From a checkpoint of a small mixture-of-experts model trained on Wikipedia.
Size: 10 layers, vocabulary 1779, 4.29M parameters.
Experts: 12 experts in each of 8 layers, 128 SwiGLU neurons an expert, 1 pick a token, a softmax router.
Training: a variant of SOAP for the experts, 5435 steps.
Below are experts of layer 6 (counted from 0) of a mixture-of-experts language model. Rows are named router (the router's row for the expert), gate (a neuron's input weights, with its number), up (a neuron's input weights, with its number) and show model dimensions 0-95. Each number is 128 + 24 x the weight over its row's rms, rounded and kept within 0 to 255. Numbers have three digits each.
After each expert's rows: "comes after" lists some tokens at least twice as common just before its tokens as in all text. This comes from a sample of Wikipedia text that the model never trained on. Tokens count by the router's weight.

# expert 2
router:150095077106149174123141102134139134095131139116139088130122089146129146137123122103088118137125148123123072146117148161137105157165182118158151141133130135086132117110134125125108080192152138125126146124130119111136100122131108091063135122147087124162138118133161178132108132108140111147
gate16:102134101151110152133090068132122151076155100126116133133123147120105128169159136115078139168168132160109106114130108133081145113125166150122162129143101159119133130076133124142140139165173172138109121094160149150129102122154138122120132092108120137148125144118104135120137143142163083089
up16:079183120115130139159122117118139122141113128075147141124134120142147084141133146133160102125112122120163146123128074132130160135157095160126139125063128118132161135141162150120122119152132083090142134112091066129099137116130148156084103126152128098122115138152134085184119128132112108149
gate17:142143144087116148152126159125099117084096126135138186138113131129099143141148145096111152119121102082122108173127141106174128116112121103186162122128149124131093086103101119141138121124138129099154111092135077072124101124142139110109094137128133150152139132090128101125122118127098073159
up17:146109133095090150122138114108162150118132127104152151118131135084152144144123185125139150098118094175143092149129116132195157114094168150145146137115164153080135134129140113120135126166090116148103090154111116113094126140118174148111112127105141118135163137105161157162124141168113118149
comes after: "\n", "-", "==", "===", "|", " "

# expert 4
router:120113127113087133172126123154117138115172136103122101138170125159149154094156108109165133055121093143153139143114100122134131139158200144165133090124101160089140115117131141139124187128133146141146104136141113145121113142164134111129138179131111093138101113159143141150116148098136135130
gate15:134130106162137120128132147108140176126137119143154116147144140109141188143168144104102152177089092086151162120139122133140112114156110073126136086126119142149172094121132106125117131153120161130113172104158148104132163126149126108123132139179096178128111151106164128128089138128121096134
up15:121089107139172131114153134078104143102124138136103116116122145113113086085133126148155158151091157087111119140134151113096132128087129087136151127122124145102084111138105107137149078133173135123162092076090096123136149153116074140141136134101157119159132117111170120149120144111141137132
gate16:140146131120147126126139112090067167108134134134098093111121140143142138142102122104174108131121135149104164142110155140114101088172107133157161093150094127131071115146164116137126114121121109137135079088137130151126135157138114144150145101110151093101113092130084115160061133116109128145
up16:164110153165102098104135140160142112148118120155155109113142122147156135116142125106064169105141110102092078085127104107132153162127109134151136106117119111156166100191086150089171129141136128140120115133150123123144152114110113114107166114157163115155140124113110151157135098104154131144
comes after: " |", ")", " ", "\"", ";", "%"

# expert 1
router:119117128103097143172123124151123135121173138095117096142160117156145152092165105112163124049119094138162145143110091128136133141157190135156140093126094155095140114109134138141130181143108149136149094146145114135126117142163106113126137185127121092144105115144145139143122154106146132130
gate16:128139149112119134117129084098101161075089120127139135147160113103107131096097078128121117110166185101135124111161081140177127116124129107162116104124120140115138174130142151150118117119128145123162105144171152132158114138108175068152136158113158134133118165154109124110097132113131146139
up16:147122120113106115110115087144144131143150094138151172148154096138095138137137099142120146120112120113097128151164122164131167167075125175128086118105164119153162117148108139134153134154121128130160099097118144128106155112073129112080138128094151124130116130171114117124107101179176116152
gate17:159147100112126159161116108125155114113157128132136099157126159133146100142145124188114149103150096105133122111156111138118151165120131109136095135107125161104156141159147122130154117114134123142153139148112080079175122086108119126088150074121078170144150097129153117090132092107121111143
up17:130108116127136135128119184094108115147138060129100118158129120090116132110135149142110100153129085166159123114126086147107125109160127130138082068099112135129161102118130132103167149129116133160115099141128126125114126132122155118135128192170175138104094118156175126120169132113132134134
comes after: " the", " M", ",", " and", " W", " L"

# expert 10
router:124114133102094140172133123149121134114166142100124097135171110152138157087166105105172125060124103145159131139116109119136131139157190140162131092126097155093137121119133141138133183134123150139154105142145124152125107138172116118119134184139110082134103112144135148144112162103146134129
gate16:156131162112105166085134085130087107106132116117110113100153146177088150103114138149132123150117101125114130108106156156102112118139119139094135132134162112127143122156169126124051124115113124146133149170084102125108127125133166105128121170140098123118103189151135134107106149131144083121
up16:087101109134165148116167134130108073129139118091112128154132159121096132140131091167115144117109108136098129091148157172106129152139097096132084115132126133165130175138100174114120108115118139108097117135123174136125125112116125114113114127172096123101147134163111142178136082135089149158
gate17:150084106130132133139130161085159143149135149138125098189139146155105080102097115141154100139113128171109149104135123127140131125161133123119138179126105132139112102086159139139101092147128171157150100061126128132115151132117090182122119140121097133149131129109100151105115122106165104135
up17:142118091104115107111211093127105136180124094146091153152150102137109171112150109144104097163150132126117124111129112138125151130106101129099130140132163138093093116114156181143135135106089146097136130126151097089115102130139182133108156162147147159136136163138120118111107120136124118116
comes after: " |", " the", ":", ";", " and", "|"

# expert 6
router:116118133106097136174125130144125136111175135099122096133161121162147152100159109114158133053119104148163145144108092122131137138151202133162131088134095158089145116110133141135120180138138151134156106141142120142127105142162114118125137182137121087134101111149133132150113155105147132120
gate15:123109103111107121101112168138164134121151120147159175104113119092152103151171113087099092146139153180126138136093156137123110103136099132124148102139109154109137127158138132159089140137101112105115149122110146126103125142117131168097089100157141114117133111082155127113097125120175066099
up15:109128118144154121116156091113118097118115132082122150166080118110150136160111111099149124078119113131187085167086178132137139141120100137081175113156135090089140128107113138127128117128083153120123135112130131110112141131131094128126087148162132144108111140087120098101119150159103131110
gate16:121099127121117160137084115150130136113152126128145129101113152168112183101136106090163174116113086151093143147102155126136118105120092098138132066126095112129125116115139133094148115158142101140125097121137111119138154110120152107100125121084091084152146147130097115143180107147151154166
up16:117139118145102152158110153123076087129127133117126129111152127144125108157131101117124109071134104134112137167134122155130131141122140093094106163109131086135199117117126129168105154133135128113112081139126177141095164072088103104102135152160129098128157126111134158143101122168129150135
comes after: " of", " the", "s", " (", "ing", " P"